config = dict(
    num_hidden_layers=12,
    hidden_size=128,
    n_experts=64,
    experts_per_token=3,
    d_expert=48,
    d_shared_expert=0,
    hidden_act='swiglu',
    moe_layers=[0, 1, 2, 3, 4, 5, 6, 7, 8, 9, 10, 11],
    router_score='softmax',
    normalize_top_k=True,
    routed_scale=1.0,
    balance_loss=0.00221,
    balance_bias=False,
    router_logit_norm=2.0,
    n_groups=8,
    groups_per_token=3,
    init_std_router=0.00832,
    lr_router=0.00152,
    vocab_size=8192,
    norm='rmsnorm',
    norm_eps=1e-06,
    tie_word_embeddings=False,
    optimizer='soap_variant',
    learning_rate=0.00767,
    beta1=0.95,
    beta2=0.99,
    max_grad_norm=2.0,
    batch_tokens=[32768, 65536],
    max_seq_len=256,
    train_tokens=391400000,
    max_steps=8380,
    dataset='wikipedia_en',
)
Below are experts of layer 6 (counted from 0) of a mixture-of-experts language model. Rows are named router (the router's row for the expert), gate (a neuron's input weights, with its number), up (a neuron's input weights, with its number) and show model dimensions 0-127. Each number is 500 + 50 x the weight over its row's rms, rounded and kept within 0 to 999. Numbers have three digits each.
After each expert's rows: a language model's description of what the expert responds to. This comes from a sample of Wikipedia text that the model never trained on.

# expert 3
router:544431488529460639544531502526457418578465465518483494406504577558510498421535492457418514537479501411463473505527385456435501508516458517441495557415583477484515519622436524576544530480513592514480490563507425463565489451467583511461508514408530532551499519491573527516505464478531475539469469427502557478471513521488496526465449499422486408489477459505530480492569606471442345544415
gate2:512508520526575597433457554502619440551553615452455501511504580570420501592541506519457419453513567510439487555473417467554554522581522450417552476471499496442371502531398527552505597526533489611468504580533530513550533576524457455543465519534550472519399509451494492572538444605469442478518491503530476466540501480536510524512501514513529419492444512547508507517490595438517509526436
up2:396557543504475508546520503465585569503461477557513435453498494478541380546479547579449520549439498421489512510501503570550484400382579571493504556466537538512450457577484481485520381488470606406535526504466546458451454436482526446505531459500501502378438518488544530521456477525474403477503517518444503539487572492401516577468468476415444608583541456477475440444515439518541483469519
Description: Vowel-ending syllable pieces inside non-English names and words, mostly Japanese, Arabic, Indian and Slavic, such as -ō, -ia, -ka, -ić.

# expert 10
router:571486506556446556439565570497413488520367494487458546474594474488546486495500495505450489552456538473504431484560417433432430536527502436460502502506490487561506429475448427541435546425399574501591529435432444526514553408498519428510564507448512565544569498482451451481543416469460553460481434484438558535551385540458553458482569501525492518423447401507464500488418465476552480483448
gate0:549533501535537496506488526491433582524545469465514523557497535425590433525465478521464507534445493513510484463490521480491487520547508496449456492519452515559392538446441554563562502458417551583511467565478509383528556440473468514525442488528477598461462547553460371440528429585416546588632453528473489442536590475449600517559521523367504498554559516484505420500521523464523403528486
up0:476518457504495459538498485464598511596510486551392463611467440541495526491557499394491438509526426437494519521438433509503410493427518492616493615506482469459537635469485478473504468545510501345486427506528613497535547504426491473497452430444491500517522516439521607523489513462421526455446546471482524386482453468557497471527510505433511494547499468578541465435464498536518525447568
Description: Word-internal pieces like in, er, or, ar, nar, often after W, G, B, in proper names and foreign place names: Ber-nar-do, Macw-or-ld, N-in-tendo.

# expert 4
router:478494499490491506513418530432406480497469542485454423520546535561550549421432481511534524451518442493414491482543475511535520481576425596538481474544565483464497523470374511533447617560588532459533490521603403527499497435593524437496516603409549527494487536434505395477510499523505499541482546486571477500397472600488537461466573482566485550512462502441551500404569457480599513473500
gate0:542599495630550545583468444514533451523588472444514471467524493525514576453475651520549446558543495482451465528508514418589477543444506563395432521541526472578511471504478569522509528533492545478524528423512455546566482514410512470394499605449528555519563491434522409554522476455490583536490545568483521438456473504555517566440481515504523447498525630536543496548510568531448471510475
up0:468525497443350498503411522487438463542493449571603485566450481507466535491496434540500501490528514538538553490539430554548499464504532463521608520610431449430550571426469522515455531504495501577481529492532518447531445543552568536449455396546451433513499444544546494543454441586496524448462497440467492537534527593489497582568501462539385453481452425554504528442540501480493555487647
Description: Mid-word pieces like e, re, de, ne, tri, cre, often early in a word, frequent in species names and foreign words: m-ne-monic, I-de-ology, Albert-a.

# expert 18
router:480591517500607502617572493448550455431431507531553451495438524473485569515522559511478435442508481562367513540450550471487508542457410489460540549497429424513558537457474484535488520515479504614453471489451475527480477439535424555412511495510492536507476461529492467483424473449442483509535555527498544494438515510446525537530593408399569420507480482519513410431363567477504519413429
gate0:476460546436485428476496583471501449456511570503521547497477493526524548533516510477501541547534529475379474511489499525494500438486462534533468553552540424463533370470529497488502430496497446546514500577531499422472475549366468571509516452439557484413422493539525501578541562507551526500486474412472457551468444562416581484488535570472428375591432462536544478412604479535374505434509
up0:539597486495544594460447500444450556492517439548478422520523583440423506583434409473525487471504457445639514477535458475527454442551499558529585457472519540520401509523485529582525543545474505460517533495527500463556567521587546459486424573529474456528520502522522418520513466451414542540557522601443524482483556458502440475511499508550552530443523459534415531647393548498565546540526
Description: Closing parentheses, brackets and quotation marks ending titles or notes, plus the prepositions in, on, at, especially sentence-initial In.

# expert 30
router:523396517434532468497436534456617470543413555551514448470499388500502469504577415506550552523552507556489479536495523496501510590483440495439509492542467465455453491472549478397531493511482554545616416549591604460496496623510487490501453467596386525531498471607486508400562575543549525478513491486471514511467571559519483608509502544529533503492439477423443481530447540467495551472516
gate4:547615464494559501528454487535482421469468500519482549525472461484463499516478519518479556527488496437520424462487580403594550504499533491594471480621506388531581523573475519393615480439406526518447559503513515474452472429472459446427501553529513518547421529489450467474541445513480443460509492515479530508462588558427452539497465504464526451529467586464533558472349594515600491513461
up4:417475506568453512448500541521370485468525541476541454424541594531499532529503578500504417536573539539476543509462513509477475544494447519517570497374476556435383503452520517526521528567493431553484502484447480487592508539555481495511554465470521518503564450458492503534545485428514497575562532489443513446435447355493509480466475475556533430456603403453474360501580396537496471466524
Description: Table cell pipes and spaces, the N after coordinate seconds, invisible separator characters, and aged inside death dates in infoboxes.

# expert 29
router:482531567462524429628578434437521450449589509468464400456465513435521447515589481495544418475535480474485518420436526514523458577376505469443464581529468501427554475458523461517583507500590511559545462536469522505464499538587421551451455524497400510450454619506438469514461476482482592490526445536510498423489443570536539487579528526486535574535463540507538483445417489512525448443444
gate1:512555375424516466519531448471589593552556548500555538455450545518552514419488435572547487486451461549481522430516563470510537559522463405586469414561406524507388555558515533490526495522607469543507387452475539449506532543514605564511437503473464465397551474494483502472477462530483462519519451496494553527472556578449524456539475509447523517548541610441542518556446484482539593497547
up1:490543435474596494428523467480556404509403413522502451558517562534488506582467485532491488471595443556489569529475460617575580510465523466535563489537473533544489582432484463467608585470424482537494501537507551498519458551503432582522421478448522485507412569456476433469471436526462509467487499575594508545462568485518547534470522492534487507504538472448444466552664561466471567557505
Description: Prepositions like of, in, to, for, by, with following a noun or verb, as in manager of, appointment to.

# expert 19
router:531429578536562495467573454513501427474531531413586474630404501446498568546421537547530516526564486558425551508510541537514507454391538538440601493539520495499478481511459500457499480528491619491521419571500406567434443468511440530482415539442534500427540421512561488538527512549533566459433445560475460491497490471499400551514527468486517554495515494440522421482506521491366411516483
gate3:540504472489480524477367493499467552495454535545538503513559457524486515480499481488454497474507522478392463510577428485516494529473416536489619435422496466594493618597496599502471523479511511525584578483481429514550507443593543529478545491516562537478521524453514559407531479433492503564506434356530469480506435464497474428582605589491535573542516543471556460553482528546480612499466
up3:510488484471543534463442555604529494476517610497480506536533455520545448506518400544509553567507471538432446483589511504502508503498400539520525505515555491538416551499474576490574474486504434452642566491479509505509522453585512530496470466627595490574467571498589496453562437479474508545511384429492467489539448505451460420573548496517454449493472518426568516508392491515395565427535
Description: Standalone spaces and opening brackets or quotes before numbers and dates, such as "player (born 1990", "In 1906", table cells.

# expert 48
router:520526486410471515542425511608477548511441527461528580569536435378527490499451461464506397500545496443597516468484465529420471510498524484547522603469514529564608463472532404503614539537433500422520500478405507441587550508438563456533509533501503503470461463460492414513514437378476506579420510579529459580463520540476495478487493519506481517557492500547564470496407431538517552576480
gate0:435518500481437375525430529543542489576503529438470393443562382514479514490509569488405489463514505471467412433508486571523471547492514485499497491480568499530506508502501426444458457492497566476558536522386499508492598436612536413604517524567522599549446541478600434553437478520539432493537506495592436513525566487463452630501507513517501482502530535520472538467427550549438454509511
up0:502557460443495509506518391510498492529522458411488475460589518465463495446412558572425583503484547503517588528513407533432453482566520476433517495528389535610495529439526411473519418551465494535495561551456485555553525541491537538533444525516467548571468439509628519462493460481517408453520489543567439461535559454383517620558470480533424510493499576577549487544484491506455447459471
Description: Middle pieces of capitalized names and song or album titles, such as ak in Speak, at in coat, d in World.

# expert 2
router:440548446609430473508509474547489447525493534517478499436495538539519439456598503527493569452371536487470473537487460426423532492528450558476366490501539463491540509490503461486429585527567455553468486606587487539563496428372518530421510517518485470576489442459442546494509518419505498460454475496470418477536599424567527429568473473448503425489530498443430519479374467525512522453511
gate2:438470479533443456411516501520516494569432472479608526509508469466555545459422485562529512490471484545562547456533486448558474410526501476463468541581490467515460516470547455536470467617426500500573513464470476523457448524510415497497514424590433630416464495438478491499494457558527419530530626535550505539510445540490539616534546418500498463490490607537462568528540495368506561474585
up2:500449482530432512532502500476572398497557536486580486495468494493466579431453539495466496540418495483518562335556448429507450469484518443468531592623491431560486519466497473499396490508452482526486554497463436545490397487527486537481537532521448571482539524386593477485520449551483468535516631549514543536516437506515450511505529476510524419565478555532509600478548490404452607469562
Description: Last or inner digits of long numbers, such as ISBN digits, full dates, years and batting averages, e.g. 199'9', 1-6125'4'.

# expert 25
router:412498468485491521391498442440393498502583510540457547498451500482512498486543611476489454564517538414563471595525536568468517377570451494478510421573499575515573561455511558464495580457465585497471522538437431506515470557496463630564501426466434499515431466449509493492531430538463474530514480534551483433496487522580531423450473538485424544502575492495452546427551542613509515490455
gate0:501465423521559554515407540503534509523541456512444595503546387497529463558449523488521452449567522532587501395507505476521495399458516482516533515466460554376491458449575509565515520564484520485532413482568477548602502628519519508542446499431521515623529427486470554423459403563554507574521528534453495546581455506463459501478504444578576487499500568455511475493417448425524496495458
up0:557526543476489444464598478443488463483445540540630439517472574446485473440570518530501558519398517499468543572509476493465457555515487500482497452542526522564533504532413491442471467463485452493448527542446552497381495374522530516393549519539527425424523546481488508593561581530453480443432538456592530417371567524498569519532505542480410508528501431513474537514527570542433544530569
Description: Nouns for people (women, man, people, children), the pronoun I, and word-starting pieces like "hi" in historians, hidden, inhibiting.

# expert 38
router:503416520504431423481506482466521558508611443507466544418372517439447514477508514489503506510450562449489509521408517482510447527541545640616524509503507493546517554543482476500488412517460474520531576568473502500510475550560438506579538518533537485513516549481494564442397600498414422546576582529554573495454490436418545484492569567561486525454503485591493544461446510460548571567575
gate0:476457434494487403498493518458467499465610506436489435481573508569523562507470526475486482559560435447434504489557567524594534467507503484519572440527540487520534568507467433553440472426441614554530531517476440405565513435489539611413543413512476516485469514492469498553421508542427550505538495439521408486467531442449589536533573480419384610505521472532555567511565557481495508492459
up0:482433468487462404438548503471455508518558543438491523554499533552563569567403511507479531537564464493522521561575489505489532565526445499537584543488452479541565498513596469519522499463480568498476588544438490444479588534463500584465492392498489515407547501462667539522524585483560546570429408494480512516514476437512578488501515557571483531468487465514613420494543493505527544463365
Description: Generic nouns after the, a or his, often before of or a colon, such as name, member, part, role, date, dose.

# expert 44
router:464551384475406520492532594432490539560474516566600531423532497526440475463494465551487514457377444447509480548495416527555564541522482566413388520547486588558480553485538420425436492579477474517550516528586529485546486547450538481465535518430474402579439493569418574486509481466539524496503521524616420563519517520500523495537490488508443576419489528460551519547537482527468562515531
gate2:517599454499562448474521411469529411486497554582471514488522454506467521521553521502474434411487546403515523532469499515544543508476527459495501462398434379557461449514442515501535565499571428502557561513483550502485462417412428485413513446468491541522528568482494532508429552481582505509523497491505472444423516553457380472449443553578518506428543569527450485529507601456440648433499
up2:530449499488449511502501486544519571532509438381532563499523559492543546467498526556495552576503459539547450469512564522509463478540426513478547524533504601426513533472570517535432452617529561516457413486492476475553533587568532508608527586504422466453417473557625547534556474527431575445444513511483503522512481510608587575563504448490527465563476408460534555535466406512571454561489
Description: Middle digits of numbers in stats and election tables, such as vote percentages 3'5'.98, football stats, and the / and + signs.

# expert 32
router:539500549450498584445418553479520484543516496522517552539427426535391519484404438501502618437575458527472542567528539511518480583438516538453552514530488562460469400536493486413491561554491486559540524542547478540404525526483446504504590479475561483442455474524593579553480484529570496537488550491461422484579515566451496569407456477459525602418416499476425437544509571438499549509524
gate2:443497474648578457517576527535483484506435555493464530429448552475507519442433508560535493487413439413476517518522507506483478480503647508602518476485517518478504483434494487469444529563534529562467464506477593434517465410521494575508468568529489589575491460528503484535605506385459459562444480480529569504371522495469527560476447477549467569503517496511506483534401577494476500565618
up2:516502425361424539483385480512509490529507491557454443517554481514515496584568508543456456495521522531544529472441510500499524409480385492454491470509456412469442527574512512621536524417448477501493488439522444472512495531480465482418485400410446476430524524457459551497376404570444520435527540507485460502612425542573428438488483530484518468575510453464464529491540417507539512484414
Description: Space token right before a number in tables or semicolon lists, such as swimming times, scores and ID numbers, plus math ^{ and _{.

# expert 21
router:493514551446469415501576492503422540506527327485426521532503480411551529496519583499500454504453450461501514554627527545494497507400433496542493476482483451457575385406468491460497526518551369566541452454490543390544478550508504595460454381522485497473486464479461532440509475525432531536468517551549576509544467444499446455458453555545417504509523432527517465501400503466496515490513
gate0:547588534494430430512542566560486502483585485500542423460556571428508587507461555491465492487509477511513466396553543410515446526478393450492560554551583407567463449514525436489515486413449502474422581420587483418552433479459529498451532503505516492511480494481470508361446538446581535489562521402575490569500492424485525451524486432481500560499455525555484549511454575574514529461491
up0:548585461501428500451527476569480382493659512456492443470571611482504487508461495454428566464551493480487471468484540463462492500481420477518603576472556363510429517539499472625549519483465444434429605407551507460591507496464536417465473494555524514514509449509455500404452481452536459512508521411544523479488416464475429494517552491455513443458446520527486574502460546522504494488485
Description: Temporal sentence openers like After, During, When, Upon, plus mid-word pieces such as ist in administrated, coach, debut.

# expert 51
router:513489550447592595433454522444499456421429633552447597611441527511474448523469585531540540533506488482481463508456494521479541507598463427561470524496452502481474477458489432400497552534485457509568522506487533556477480518447480435555442480579480580436490475464552615467575538543521435514540473503370518516528476432470495539581496551458558577462506516464539560444486463444502523608482
gate0:572472589425494514444584460444537474517506416565456448454463430568601526521575470459510488504617443509508466372518531502426568521538538507555550444456483469619502548530516510465530477511466432489472539469469471539618530549476475568497569560530533440511551513486465520484553560513444443477484573482450470512578503472470561505497491481366568526551493428476462392569485514500482458604489
up0:496529393487439523568541543567448492480527427482470471493587529544461498438486484465533475449478545403462462550531424543448450434514489471421461563588464575473455462506460521540465499572426573486500436504521486480493362409480521488428474464477482448434477487386602533585423475480503454535432451474513524630418537513550465528467530440604473444415562504518513516509503465539532506451531
Description: Single capital letters starting a name or abbreviation, often after a table bar, comma or colon, such as S(parta), G, E(scudero), W.

# expert 55
router:523482477569541413544464494528566536515495453476432477368621448504524451476529459424481463480578568532534524408466448554494483441524532490470377572477540442547524462476526526500588458437484429448469533437593544460517581481495503429432444511553464487550503587528566386418495488422459565464501472476525526512478529517548525532444505455542500597571568482569506394526512520534474449500546
gate3:515507441456521445500447461501443535523494447465548515434521473393618551543467428450484586478484487543471528482590497425559479514406498523513441549485517483522549545530499559601507566557502472466416382498598457455517439491476474537452509485583504498496483528437420456473468553564485616511421445449577443518569522534516551475499472513479482436427440395548500521417532384499451432527483
up3:518527421491494413572463607380517503588552477497480475563458465529460505457474450512525509487545484540562497518548484452475512501454440481571529547482497468431521448459517489511494617484514516469537569492518483580474595474570553433487551524494485512569527504431511531448447347483455529605431451533533487483522482498508575458557527587544543497525450500511600610411513582425448602554462
Description: Possessive determiners (his, its, their, her) and adjective-forming endings such as -ous, -ical, -ive, -ing, plus possessive 's pieces.

# expert 40
router:500444479541494453403546482457508513557537522590461492558420422474417563550584430460442570504548494605545482439475533461577548494565519499486537496518492523549527571422456530509507528465512458456467389567403523524489497422556501464558526546512596477542560456507518417417449531554499547445528542464473472449552524603460472439505542492566575449505563519559456560561529495585496513482379
gate7:463483508454591463628522556489528423554485414476502390518466553577439545510549607524446500447503477527518539548447521466487507474469481516514608457552435539500578517556429483393512461467447516594543503601530438441507462468450571395533482494512521488497513529515513558461546546431362553515538562525481524530504523443395478464496423517452459536437533540536492458420543459438520543454475
up7:483504525536495501434497587496541514451565489419556564474481549468536538431467399459521427552448504512444534528525443537481447513558499533515408568510436525505386485563442507558494529503462484428513475462562517506557470659544462554467469546466579500541513490510479469530431526523571469467410486525448391522445504584537608495500457512480526439551463453414459504460518585520482501493669
Description: Forms of be (is, was, are, been) and the following article or adverb, as in opening definitions: Berry was an English footballer; species is a.

# expert 42
router:591516478512553453431515526473465498453567443514593492525499474425436524542527452461428492501464483470524467491568568388490438447434514540430537479542529523609524554459432459529565424504520425447517585454471554387516500546550590437459521536514458503564550568471484422613505429554430470490540496524453467418413519550566425482533537587564566520512495551542491518432476467548466549480541
gate0:446593524472511449447377459440454446500503543533525444490449470427499468502559471528482515571465510434542494491506572505538513405458524488495521522566540493529408396572553557548401494496496588403600465465489528513416507381518458469504442438383562439547421469435482521544456496523525508512473529454529471409495448513540457533517533538610465531505488532469440491426551578431499571519532
up0:402483508486426552520530516475502486497378430512483563501564575486494515513492547452590601421544512415532491484424492508568536488525494482471513432461510464504539557472515530520496491423420432599475547527437397533503552508483510528535575438425425501524513483432536506560536434479419505566574521607497509513504398446366493470559515521508583487521632489488540504550491597478473517544517
Description: Common words finishing stock phrases in prose, such as years, same day, so long, for example, However, this, again.

# expert 27
router:501482454589529551559437512497463472518431474561465457491478454546541467522410491461442529557476433480475474468526470434461416515412480457503530486444498537591517459613556489461536515500573568498431504485481459571554550460557575527457528523425443501513524588514540574517478446456463487518506549393613515604493437482589480526462433517399430532534541520373485427556456506587569464516496
gate2:581534516587471475469456560635468482466437476432481613459437551446485504594483491525517583434560531544533441555567499477488471437521487541561529443481571512537575501433456417535535531567514519468505488583574494459497452468472453402503471491482445533469515512580493516473412535570584480552486479425452541439506482498502455461586508423538475470430396518520442497496469434525519615403506
up2:441523535390625568528621436441566428603523500506600458481581465561503530481482479497536455572445514511475577472444517499507533472468501455444436572567433509446430517502411551460464468389487544504428540488513524465553562523511501583488447497570554533524469460491525494534567507496505494434579485662537442520523554484446500536468472483426536489482565530463510511523543505499450430574515
Description: Final pieces of surnames, team names and place names before commas or table bars, such as -s, -ton, -ville, Street, Smith.

# expert 1
router:620494555441456577498443624450439465469468539607534559534406523462549510504468506428420438541436394569518478502534525488591511476490527490523550488520520493465593469446451539491430554515510534466464488482493498464531453532500427509588545584552463545550474496517502494467467457601521454452495505527579467494472478479571490500528486502539589437478618575589389556569526479587523530505457
gate5:457436580537486593501526498430406515529516481483485542487486359556573409430418467470515515487416442500556462485524453491454469497485530460364471513491450566529611495559464486489523563557467521573431439597482559512587549485495456526476596482427544507481467483471443482570397562552541463490598572473530476451498510423557536479436519498471556507468539530503484474470447528529602521490539
up5:483566465523507544518408469501446553432487535550548498603503387534449424448427458479528449460440462513536481478472508480396432549413587516425525533536466579459526487569504472514517563604415491540466483521480548537537490538507397544456531485434565533509515475535473521592532529536447615430587525440515541524512473429557534559548389462507478518473572524499500532545492582554590520488564
Description: Subject pronouns and relative pronouns opening a clause before a verb, such as he, She was, it had, who, which.

# expert 17
router:475523439512447430507501503486466503552529485529446522525551511600559527461424477464479473597519482572436456459490453447406458515546508467605550574484511428582468401536445507499439549490443488508486535349499541521527447488440513489522571456605467481427467479464518473547488454451463527560525556584492485414618477534468536444386488403443527490541472444445447484504481464584584539519504
gate0:570509497458491509523541477506563539479520563511472490572622505544585466483556506454555596533544450522499469546458469544560469435469429511590512452597412525608456538429549457454512500431510420506502478453382519491479508504466381477566454547585544587507469441530544474523445413514568505523440461411443488552535478402451561526464466516501501510552510556546485472599470467433527519501420
up0:501515551527464547548525491461556510499485547453426460558540521525527460504566478404630523500510411511538470543515440451627448512474500515594489485576440445595470502473550491497443523483485453488531545488438534477439576472457478440580488519600594572540443482466476491472449430480617507526422433439478552487559507444475564477480427505511459536587558433505551448601532501407556559534471
Description: Mid-word consonant-cluster pieces inside uncommon names and taxonomic terms, such as tr in Rhoptrura, cl in Westcliff, iz in Horizonte.

# expert 6
router:492528499483465568431466582458568444487536518502507518442570440460435563523446509505493622390426474558568448479457487482466543588460398572497482405457471532445469491524548533395507535449482530496559510574504453406491510535405587569556487501510515516600601465550498526466495467539515420550462508491503492416483552463456577543482572474477460505496541535555511612495597514511554501483570
gate2:507504515485455550486588545527521514451498475478472473456523450478471459460566450454446594555485466564531550507467463486504505454565511493491522602570557509399456501589498544572367451490544444530431526539513457506485545446497477582452421491501557485525599582525613498443543540470378468442503493494536564539577494522467443528577467445450521473528443377516479401451506424450442444509433
up2:455461444539543524585419478413465503499477435593495458548588541521563574580488524517483476433522572411505353469512486478515494546435486554492499487423450483555533570410486459461618544511478474436512422465498531529445569510515524453510550491488467428415462482392457536583525493471628508534510465462564491501493493469441497566475495613476519443467546506510593531515463530549534540498578
Description: Single digit tokens, mostly the third digit of years after 19 or 18 (1953, 1989, 1930s), also numbered list items.

# expert 8
router:522556428610537429590544636553584465487466480473465516482501584493514467517497505497576425535543529547546550429512500540518478425563538468484422607456521487513580466421518467463533513471561472448498485456539449461490572487454455501438479522511501463575481445589467480465505518513443535516458476494574612519477588363444433493493551499453560463576564546453452483414598498463489456475492
gate2:573492494540505504471504500567513447569497580536455545431630444536592546408521570606546489469478529592521553397463536503459525413494508510462475500505461408459458568432589491507519438554509451504428407485523551545502479428456526630590489455514462521477515484565585557545484543482475494570504496496422549492449518533484496528442525400500487438505452547403450511568498480444486510447545
up2:634496472520495509526517477563537464478507527567453555493585391539558495514600578602506537421501530558486583535458457545484485459511548594449441477548489465412489533448622499436467506517494443541498493441568579557460410452462508573565550494511447578530507464515594550507503570460432437553513489481561547518477504486474560487462436493571482453466493512439433535621576518454481528489520
Description: Possessive apostrophes (Kentucky's, Men's) and minute marks in match reports, plus modifiers before nouns like American, British, two, local, younger.

# expert 41
router:487369447530533495494464490512551446520469455498487452467499506535623478483503492441420444512490464398514482493416454587523524533500504436492470489461474466546487414549469490510502470421512512514412496526433398557582519482534524448475564506500541497541488588487432485505483434471419540536522444462595568592486514512560508611487531470514456461417508581438569519473451539408537356445408
gate1:559483566549584476527470428517492378536464474396488533437575441470522484524525416505500456497495509502450481430501542473530495537511532536444518497491453438415434407541523486494463562521518516546477518488452492491454484451479524479500614561630582488500547528563543564469475530510480486437459605486602507533502475567417478506463611506530525443474542564451580471625472494506607459465604
up1:499488435511467494462610473467482568469516525538444482541448571602466524487503568503584450469514471504503458525466528508421530509480549565481476489423487526657547511526488536468541498505480521437503567403492507529588444519559524512451539545390460488499406547504463473566508558580581454553546423517456468589541533468549479556651525493465508559404496460517432458491583532503411547484439
Description: Given names and their word pieces at the start of person names, such as John, William, Daniel, Co-rey, Édou-ard.

# expert 7
router:522539543461429508495446476598471498472556439479481568435528450543514490525478583468477499521547550564480501469463428498544460491443516543542609453530543498553525584570550511499570414436516541412453586481481505511594478515524579569489550587478501547453490586383511490524463467449447495558501514423480446433401413568514436523505479510480445480532561432512561517487493543572576469472645
gate0:530443574477513473508443498405502478413520421461512467469526499483568500451614538452512515491486528526510455564515556588372530544531550491496493507485564488481506422482422424545436568471419562541485488504486454536505484510460560525509585504461554542480473482557477580535544473549515491548443528473495595450535486466527518421620455459530425409468515623515606573394471448409508475499437
up0:513525492515490458522421516597443574564422538405419481554559445536498500431513397543500489483447462468496419520517464418498418479463412525525501494479564461524503515427520567494493575518569539430540543538541495507463547489545453451508499557533484459528486549467439530479549513365494500510504572448572409444438549620534570558380512478500595478514615489534450469580531531504547535523491
Description: Word-final noun suffixes, especially plural s, and abstract endings such as -ation, -ism, -ities, often in headings like Operations or Issues.

# expert 53
router:419592480533403549499529512582450461540522494547454507540451486553500528564512489490593585558549456500502434479436511559569453415495488493503506447511429445433471494553474504548409470530432588538439548576547569578449434581451406498535517487513469475410522491538582516562514506525519451424506464591446545486517564396481540473505551412452551428458494547483435476530428485538464446488583
gate0:435537513598499449468518449369492492437499531532463525430462517440480412555417385559513482521469555458504469394486574420529503517500436554480496533425516542485470473521524484523442625510495462490454597512499433550532450402532547519496479512545575462451453516570541524467518515432472482483564468464441566508518578463547458520530636540436468500493458473520421479587413479447490576547547
up0:520587613492520483461461478583403557545381468505512521578451457553549545568536469497457464494526458530444545459545521435520547561387531521577489405513505482460504520491521475463490473544476558533520510500508511460500429505556435488431478569480451466509536509581410486489473447577556609456458479439487516447500425497498427500447459510588503548440440486448561526463555457551446336436482
Description: Opening quotation marks of song titles, === heading markers, parentheses, subscript braces in formulas, and capitals in call signs like KSGF.

# expert 37
router:421484465424434535519571610520599577513552550567541477535515475482511478531454485533511601489479583497519398519437504519438454531573462556501575531488481500538426436515469583511456503598572522519493536548431530438455584533566469536511461520594508384547508482494543524462542530611534472461506458489411565516438525592485403469498416466531477580535481540493527441517428557498547508475538
gate3:531539483559530548482568479466527510431503562486492497512519439478600574483511489531439556599463458533367522513434477454473555481412535456437455422441511574575420441499495524481498466506497543486536509482527587501527520519476460458480554537446515451472465531486496626568504482496456530536520467535387488529436605472540441474463548511506569418503448600542424526534352555423405516475490
up3:508482508435464471467422525493457456552455464463505558528511516547449328503573550426543503433530484493573442446529571521536449498514403467549513525488539533548505579506573507449527496528491493501433510542467265470460507466555516527442465460468491496497451478611520488488480531551532444437470493509507475433473487516553488471569547488387455549495521449531493443501555467617545432431508
Description: Table cells in climate and stats tables, such as Dec, Pos., blank cells, and raw byte pieces of Thai, Bengali, Japanese, Chinese text.

# expert 45
router:423524512563522465553505454446502528475534453442528465515569485600435552576536517462530504546562502591461461457492562473503519500416563467506479497435549567472508495460499561515383410467477579575431395466449482515443506480556445435461511484492544561400594467450531450556561589526550495566490499511531539488536460470376495454548538427514410431476488541492475458537594533569552482459421
gate1:490494431477505509468515556453565536547512372454510543497461518437553490525517492476511445554463481594564508513477517472533553522533471419671459561519495441523469397495528538462494578480510453494484553532479433468558493518437433616571548460457546442561416510576511562509527530597464487453524488448493542409557457520465591529477422517472408509499537493516516488455493484502671561508513
up1:475441515578529548558527478488468567488524553514572557507552497438494550394458481540540595537503502479408491478487522541487463432457517537345531496502478587536499539501528491591461506510493506481516521423463539514417483411607592451444440568443439596458559511404421522414468544399522466533491546475478462514487493538512412478504482503475516518559502438487518567620400435470465482504477
Description: Commas ending clauses before and, which, who, plus closing ), and ", dashes, and = marks closing article-title headings.

# expert 16
router:444534456558567577526510520562501534510500503515484417451477531487451487544505497511553576523498525547560475513487527479600386584427472522524532490452472582424515530488561462472530450428524521491434478569497468501483446511514403507597551473556543510489355437428535526599567536495568432515439562513392505496483447492511427476627532503553514480560471479490517442594500511420557422446432
gate0:457518469549459446567482452629579429588536503529587455498552477546550483452532407560507487529456590538485411527512489503561490509521454513569546547439475542511452499437531510486418477537512519597444530549434495586475521521566464491508493533483474484490471533483497470505542516423539457480406454498530490548485482677553621484459539438580452453541538452637536556493468465423472493519496
up0:415506504539452513501386467499509484597510521528490535522504511505532598523454490544509485471413487457474400609429511503477499433542500512577529516494510493449517580460578595545471469521439429545519512619412526531455543506598480399505486486443455496437492583485563517539532581504490546489468469498542433492495504574516574558432462468547435527492429488598496577554539439521624573471562
Description: Colons after labels in lists and infoboxes (IATA:, NXT:), plus coordinate symbols ° ′ ″, table pipes, and headers like Conservation, Clade.

# expert 5
router:406547506459530473551515454589422478499498573508459519523494430502595485543483509445519599526491454481476434479517511515537442492509506456427479457417340551521561460456501536484434449589512535537470514478587595508528413557522473624464514424546459505486424511502506601479468442476460515549470491469443498418589569395445527463557497469459563489428521550462514447429442504484472437480457
gate0:496381541518572469469501479454565499511445564577496525554482512491420549502465546483449545506408517492603465495449416504452507521539476446567532547460530506505524613557470430478564575538473432483508527438484506539426520394509437559501486509454568524526499504463466393512585476552430608416562483468526504495519443577455451486458511486414490567415454383451534531538535432512525482521405
up0:561358505585546458456514460466573490421518526596451530508493517490501513477502552444435530502443529526527462505456540591511536470527458508510479543469494514525498609466418423561571557511434506488507567503431510538482487382552393441427410529424505555569412500456470474478555489550480554513511445447463571530500455545488527488515535456472488492417468465389538579594502434542523514527388
Description: Country names and capital-letter pieces of codes in sports tables and listings, such as States after United, USA, MF, CZE, NZL.

# expert 57
router:517535456376564471445571501483516487421475540526534498584546491500617462539420547548574541564458549604472476563592520533522510433539469473578406481533453477484448507435475514531434561521440482506563533457499476515523472473426530470529466587512478531424561419463529498528493514512526449519464550575410423479597546467443455447626473474566610545478498505498489559411483470443478502521466
gate1:545545478455526509497530520616470507564508497419559578489492485423501416464527432485538451414508565473507598508530505548476448399409518467462470511634502501501592459594518464466468530529585575351429491560458453523435486519449460621512481462550547434542528479432484540478543454547459514421549519465418497538505502511491536517488501502517529502534416575603422507473471477481471500477550
up1:404514558505499502500453567479609528494527439417544407554438573513435427589496458491497497488544472503470445527449470474556503575564505471520535571477561479567447464472524527491523441557439546501566603520549472443444519552512450556566492545450531399462557471494579508481539564480445511545402534433562524452472454564520406433563563468533390507501431454442512427565581491518443490475514
Description: First letters or letter pairs split from a word, often at line or heading start or after a quote, such as Br(ooklyn), Ch(eck), m(olecular).